python train.py --n_layer=13 --d_model=320 --n_experts=96 --experts_per_token=8 --d_expert=32 --d_shared_expert=0 --activation="swiglu" --moe_layers=[0, 1, 2, 3, 4, 5, 6, 7, 8, 9, 10, 11, 12] --router_score="sigmoid" --normalize_top_k=true --routed_scale=1.0 --balance_loss=0.000481 --balance_bias=true --init_std_router=0.0231 --lr_router=0.000393 --n_head=5 --n_kv_head=5 --head_dim=64 --vocab_size=32000 --norm="rmsnorm" --norm_place="pre" --norm_eps=1e-06 --positions="rope" --rope_base=10000.0 --rope_fraction=1.0 --qk_norm=false --attn_scale=0.125 --tie_embeddings=false --parallel_block=false --init="uniform" --init_std_qkv=0.0406 --init_std_o=0.00797 --init_std_up=0.0406 --init_std_down=0.00494 --optimizer="soap_variant" --lr=0.00284 --beta1=0.95 --beta2=0.99 --weight_decay=0.082 --lr_head=0.00598 --grad_clip=2.0 --warmup_steps=200 --schedule="wsd" --decay_fraction=0.753 --decay_shape="pow" --final_lr_fraction=0.0 --batch_tokens=32768 --seq_len=256 --doc_mask=false --train_tokens=268500000 --steps=8194 --dataset="wikipedia_en"
Below are experts of layer 9 (counted from 0) of a mixture-of-experts language model. Rows are named router (the router's row for the expert), gate (a neuron's input weights, with its number), up (a neuron's input weights, with its number) and show model dimensions 160-319. Each number is 500 + 40 x the weight over its row's rms, rounded and kept within 0 to 999. Numbers have three digits each.
After each expert's rows: a language model's description of what the expert responds to; "comes after" lists some tokens at least twice as common just before its tokens as in all text. This comes from a sample of Wikipedia text that the model never trained on. Tokens count by the router's weight.

# expert 8
router:669485575481431521460489561465531525492443496492559523513511499523403453493433483487538497526499531481499501532490461497456508537548489424416477505474486493472533466481549537569452514487511525483464400463479499495508455465452508487445570521539463484569441479508508480496444455494481502554482489529552493468556436492582504502497481492480480479466542548474476484475493477488519562421460516553513538463529507475444453565519525414542520522459520532498503490444493480523448490482480561
gate0:497477532495499552486494527541536585481519540544442467499502522515440537508511473543492572450445504516507441548561396579515481533471505521499538574517421513506476472534455455556509536500476503506417504491417501557490431501420528499536489483530487523471491580550505470395470520501442493459504517504467488531508530505551595535472502430397483494490524499510457547481504497531422495472491436482475451480391558496511491556488489497540475526488577488561478425469502467466521547481540487
up0:521439448516503501567520508438377509547461541544511431515535581517516507547507499495477530545517477495471561468426486523537496495487527508522464533459518502480488533518495507422502467527508484520498475469461490552505535481503433511505510536487552483487524541476509447521557477454527381572500493475508488542514507466504512520502546513495539525545607540548474523527480545478548515525447515530551475489550514576542538452494516556477481490528529525585420580507502517442484526453507457
What it handles: Table column pipes. Pipe separators inside table rows, mostly after numbers or names in sports squads and election results, plus semicolon-number scores.
comes after: " ", "\n", " 0", ")", " —", " 1"

# expert 11
router:593502546489554449469505511448437463501500499552547506541528426500491477472517553615525437467483512501431495547507478516573520464482432476457503447481480504458472470528469469528474496499514468488538458456480479507495467456522455504504494504551512464493498469430466530417512485547498496567463499438555447458546436570528501471519510531504458564414515511527542404522499491510519530474500512502536528508551523490483445548480453486534513474514459490529483467442522521478549511519521498
gate0:522493479466466554514418519529470497578548500442527472467489462518454504474512523521484489536501526525524505499510530446490542516457502500521513470509585539531473515511524444453531488474452524480547496489477459459474491500439455545519418482503484529446506441510493526432509519505539518483490485468578433532466500566482476512493467475510490432572526540467485518575439457511509549478494476559446494554485606430495427507524522481494463455488497507446494550538516516609534483493466477
up0:466549563505509491453527530457455395465475513505477409488460441550483526457555541489470557481484518497526481475477552457555545551521454453504474450481509497519591513508518484473518494498495532477498516476440581515478447540447496540467502488520409438478495491486409567511509445434489490537553515558492494535551498526524517519522541447513525509441542535448473477537474507474503493492471501570511570512452544440509542532444498525458490443453513475564492554437512482530547490508533552
What it handles: Determiners and possessives. Articles and possessive determiners opening a noun phrase, mostly after a preposition or verb, such as the, his, their, its.
comes after: "'", " of", " in", " for", " at", " to"

# expert 2
router:495477529513479506481457525479523461567552512505522536587522517516477505538471535567418522469437526558520511542523497630484472457462492499477443431501565476523534537482463451510482516465519396547524445506475456477519436515515473561522590552530518396538473509509469556497482552493511441532489522409468487432515461550532499501546524476467519477467502549478582504502478475492574524519476494520559528438543511514457499543559528533529539522433523514466505474507569546442566565519528510
gate0:526468502474495547515450444471513533475571490497433442564507480437416504511522493503500488518545380492460518535577488564530510573483472520497508533441475497468531487503609541522504536433547529408524482504515486495464494571508515471426504534504563477495456472488552478545526555470545494536537511514476512467479533543590527478532485434524448449535551561447560565532535443515506517551519498501445508535509520433496499448520456522455437475468440493458489501451507440513428520491521555
up0:421505491483466477509504523478459547499516459453477540432508548481504509519571480437504493484542446531499528461492543533625455569528520508473508446497438494546457500398530442541605503507443516488583504486514447508514500449551513565530491508461445521563515471467507548516471473504522536543552481586438513540509501485490571523584492524489556506559506485474468473497515512505500474522520469521556555539522465387507468560477472535447477538516475419536502513528461485556516561477479450
What it handles: Line breaks in lists. Line breaks between list entries and table rows, especially in species lists, track listings and results tables.
comes after: "\n", " |", ".", ")", "==", " =="

# expert 27
router:528490510535427581471490549467411530504501481549483464488566425568474531473407529517514468477419463595522470516532468561547446418454528467472459501490524520442547449487527503509483496511567549496507455451454477501442453443437483487525541496506492486474480492480488494537506468531493524493499511469510457491510471551523462498468506479538476485561578525514551530517479478489489477508434536531527548506495528420473452490526437541548521496499529519441562560451549492522486544521522481
gate0:485538489427505520477593526514431573475508539517538493472469492524553538514407458522507501506458506457460453535545513490440555390565420479489536508512483465447549484429467477510505456504539473411527514446537610474460433474477505478492515472480486518454514470528530506514557518464458511465526576509544435451506518530446473461508482526482478561557500494545514459541489527479527471592562533535516510588461503433461553529463419466494463478504456494487448506480600598521491534531533540
up0:534490460498458492444542493565519486529474510530520415501509517521493500462554520503433427486543445517492600482486453562521528476459489485528611480530488564494555600458512507534469555516545504496493503571460516477446457410486515561433508506491482433508550521488489466491545485495562419476529555529504510506479526427444484471501584550529551469520535462486475561577470453465465445501476495453509615509436430498504473529481501543543444539466562519525509488553499476496452444535559493
What it handles: Kinship and narrative nouns. Family and person nouns and pronouns in life stories and plots, such as father, died, daughter, she, plus word pieces after a.
comes after: " the", " a", " his", " The", " her", " he"

# expert 21
router:517496518534444502459470474413441476549509485477524526564533435578459485544500495556466492446425484591520438477535464543530463534445488430423449493481545523487490506502520560576416535516491458535463437507495512469521482521473530523494496452480465423482480462523479558456432490520535500569523500508486427478558486487554458502538514484401428476534520532471483513467426493574576461483513580564544533491522511561442414545552506477464467509542505478506455448487466513475481479482531510
gate0:499511479590516447460511549401493499537445492538455500507512468490498479479492440508478581472484501511474478455521493497508447459467457447468536578478520502484569497594566510497415539530545467464495542492558537498466496511468526516499490549463434535520469600561547487492486451479493483516510576515481461464557470527527459479447576452440483527477503488496461505489517541528474466457560525528457491472510552539493470475482515449436494541558483528475503463422477471529500465526553517
up0:478466525428567520494497590454518539498486508501528473568509468510523535393502527587459544491566518489540563461469539489522526551505420533493505524514424446507542460448478457463497508438521528488461369489502534532471518440466505487518539473474546520562535505576536536511501577439540455513470529459528485590500471474563546437450510553540508486505565395483520449508423427466520590481607527497530479557533494508498502598507529523483546480566550461502556479537476451532539526495562450
What it handles: Directions and "the". Compass words and the first word of place names after the, of or to, such as south, North, United, the.
comes after: " the", " of", " in", " to", " on", " from"

# expert 13
router:594544509481468496541468535492558514536475472503508450587534447535458534541465513487477540471548501556505416542462458547548516464493504477522470434518543477434530456512510471521477506493544472528527338425497498458566408468483562520492537525508563468531492525523476484409400480477463462554498474437491463444492475437489426484551516547476454498495537578378547535442481480532474482492460550541495506501471466533493542490533516453503488519481438523444541499513605515542515607552532516
gate0:505557476444411441504532465472530442568438507512442393446499490594480493534555528555545506483515489481491468466504457532501564581470497534484482492573517469515481525473528483471428417476536445516542385548546420501511540541471512457485513522492508443491455529479457517416496453435462493510530519430471585548500586532477486583514468495452496466513493435369524443486575575560470545452512470526495518533461523492422508470483458473484545538560500542522488514494494520419607510545561475
up0:527456520426422416468507585455458443469455584556496482537461525483489480466461528503507451490478548461478518447501479480517500505468474522514503473444487517409482501555489518459480434391538512484495478463496462528475488480442487548528511491492492477497477460403498455524500442534420457487500517549475526504513549560551489504544510487506532458518511404426487516534504454486458564494508476552553480585459581481543501467498495547540498439524529462513534566457467562531481433475456527
What it handles: Table, infobox fields. Years, headers and field labels in tables, infoboxes and section headings, e.g. 2016, Title, Coordinates, Species, Final standings.
comes after: "|", "-", "\n", " (", "==", ":"

# expert 30
router:552462579528482502520466451488515531559510488482536538525566456551489482528499586490471420450453517590480505520546464561449494413478432500502462448550447527446514474509492456549526518484577469549560432503475508473530430513588582546416510535483484474518417501560489512486447536493481469501446472436482468461480459543495432444557472519489498501451491574460541508533496479530469495495456496493533548462492514477484529532561454507473505500513520576455492439534582509497512563519547565
gate0:530530503482503477504454465528557605512499512515474514489501536489520466520482528485486442541512469493551504467566537486521467440439508493470506453449528566496491513469459450451466553527553519520515459453485491447555500477517561509544511467470398493494491487527505463477426518482534503482525505468557548442479517473542470472483544547504512514546461513463488427548498423506480506556465526502484470532544486501423539540581461454529495531476460464475498513500426548510484413451556468
up0:515465520487507569494473485477524486541523505559478560500459503550539474495432475508437541463531515490440483498533443471500492474487566469509496462512526536573521460593493508550522441491524503520467542512467525542571527513525473427509489460627567537529524491443440531512544456476467496512412530479428463492495496511469525464462515561468449480446630438424483474583489555541453429490496508563522531520501571517497478501530528530401425504531587524435516489460441514487446564501509486
What it handles: Sports table structure. Line breaks, pipes and headings in football squads and results tables, with position codes FW, MF, DF and scores like 1–1.
comes after: " |", "|", "===", "==", ";", ":"

# expert 22
router:550512553559498566437488427424515489547527460555541422470488493490467495484472493511430499416494489531486494480525486569480461471535456520488484391499496434471506492494523470497467446461506407488549405532472496533486494495467484487522511514548506438527533488481414513529464446486490465520508542440479438475497399527549539499522506467479493494504596524444510472463476514487495475495487569518507497483566481477447450450520523431569529547528463493489523535469548422486509584505513478
gate0:516560504489466522493514486523540489549503460615563419440441530494529550510537453525480598456441499557504486456508484559475453474524503479536525509532518443480512452500550513529519486530495530511534515465501467510486500568505553511462492471502499468481520603461517506522549492574472489557508518473540538489437546484529546531525464548499432439433538467486482504555522457517558533474432477454509447500521471512497552428555471492490482496498517417508502596523501407399493446441517494
up0:495500536531497562483445475478468522508501458526533455513516517466482408469516571584397502548482546526497576506546449563473498480568465544498486501518457495576444477454462523474558466485498467455503469543472453511493536471461446506564459459518512441458479510533566499482406477505497502514550543531485573490463532565498531484457462465480554530516559419503468475553470479576490536481478452492503497475526556469474445457518477495456511477412520439585556472437519471488474480480549486
What it handles: Section and sentence ends. Sentence-final periods, line breaks and closing == or === of headings in biographies, such as Early life ==, See also==.
comes after: ".", "\n", "==", " =", " ==", " life"

# expert 44
router:489490505551505569421435540452475541497485431514479510525542460508478501479507493533478438442538458526501486518504492529506466506564480460536485466479473436519405475497542516495459465474592484533555464496439505519497488470450548490504486478484546525561518449476478567478470462518459445506468563452474527522500450526519486496495530434537440470487527546511522554523405497509515486547439533540547494470532529462408484479564468459557496520581478490532466508454537449509478570500496447
gate0:496470520510510589425446478489431598448463524482445538486543442472523474418502506481488402483528526531527431460545510534531490535547457514536488483527396485521440534550549540521485449507546507464544513496554499527495510520435479485453504534443544502527487503392577504554491501530539495435478493464410520547545501469517485510523446436508494458537517517521551485520491503526472511527537491555539496532488494408443499522519451438559479501504560511539512577524524519576510519513529434
up0:525499442433575564474505477465539491479517449513577478518471445498552505485535451523482525470515509486467492493498507535447553497508457511522567490482578546445429541513534486484490492495561569430580513524472490459473554521500530464540551505530545602470523560525524546486585470510510503479477527485561500459564536500515444523475449513458489452547508538549486462559441490438459469488499492515507572478499522525547523437480533500533532506484523557460462543423464510568516541509557466
What it handles: Sentence and section ends. Line breaks and final periods ending paragraphs before == headings ==, plus heading markers and table divider rows.
comes after: ".", "\n", "==", " =", " ==", "==="

# expert 26
router:522570522471445463479488520502508485508521489512518509521479507500486471505472444486441459486484492473583411473562435507489488479515488452393464500531514478523446466510456527605492472487517490527457423497424456444520395516524455555498547546507556417478508575507519573440479503517478470438555523425507470508511446539512495492589517427449489504434528529475532444536540469497537530480438574550476572438505501532500474547493494579545482507457531502466482511509501545520508567534591467
gate0:483531580520488494495518472489514535566501430533515499427473497477465523496485467435471419504536526495518474471502474391484418470554537478489478517524487470560522599502465487513518496388539523524516455509497456487585495463380534568479495518449504525449547522473467523492495571483509528477525519466463531521526485526506480469446469483531481450468502464475596433464523507459511494551507473525417541536483534507496536488563529493483508487459497448395542511574505594538494497508533545
up0:517525530455480389489594532497465463537491465475522480532557558493518428480478479511487528481530495514479420528427463464486447587541479494510511485496555420477461441440537470453484590513444490527502501533442547527498465504437473545430491510505516504496517534505552519593498456469527459472488489441496445537484521417512499567484559474488468533504543443463523530545556441532532500479533495458461509577457507488484511441458496484536546512532545483456467481512469454557526481526489582
What it handles: Conjunctions and list dashes. Words like and, &, or joining names or items, and dashes starting field lines in infobox lists (District:, Region:).
comes after: "\n", ")", " University", " Order", " =", " Location"

# expert 39
router:505488513493496547481520468489481550467426556459575553496526447521442510529456470493435485506507535544543522482568485556549426481499477443478490485551436547470467429448511525567512488550507447499542398532480546479464504558508477541463516479504527360503495469435494456536437495472524497523469473464527437513555512498538467475498512486510501470487511502525555472471485496535482504484484477579521547405480499463441519540549497484629394514481495491481568526565498512495469493548522501
gate0:497529514517504477545527570498561479554535457445557522503467497520449468542545504518472480522478490511474520545522451507442503505604493483595534456553444500435408407586482484547500528484506450403491482509533483497553550554514479458500555520502541434483395451508455558526539509510532516483511512564471470504495529523565510432480434476485473521490460514489550464458472487530401573465471526482493543504399490486446546500497561470477487460503402501523467559562453432537468589566493491
up0:494444529541489467517511463495542520523484498446545535459490493501540486478446493479487518497508528542475496595475485514547549472451543549473474475549470492491551514507466449547530609617501523543481460454493539596481501516455502554533483554469431526490378497541476477478554543517558559512490509469419509491477530537502498496527430566489432415483520517484505447489556527524535553535563469530547506553503469473511551510465479544507514525559526518522582509506503466595487519497510467
What it handles: Census and stats tables. Numbers, percentages and pipes in census text and sports statistics tables, such as 0, %, population, There.
comes after: " |", " 0", "|", ";", " 1", " 2"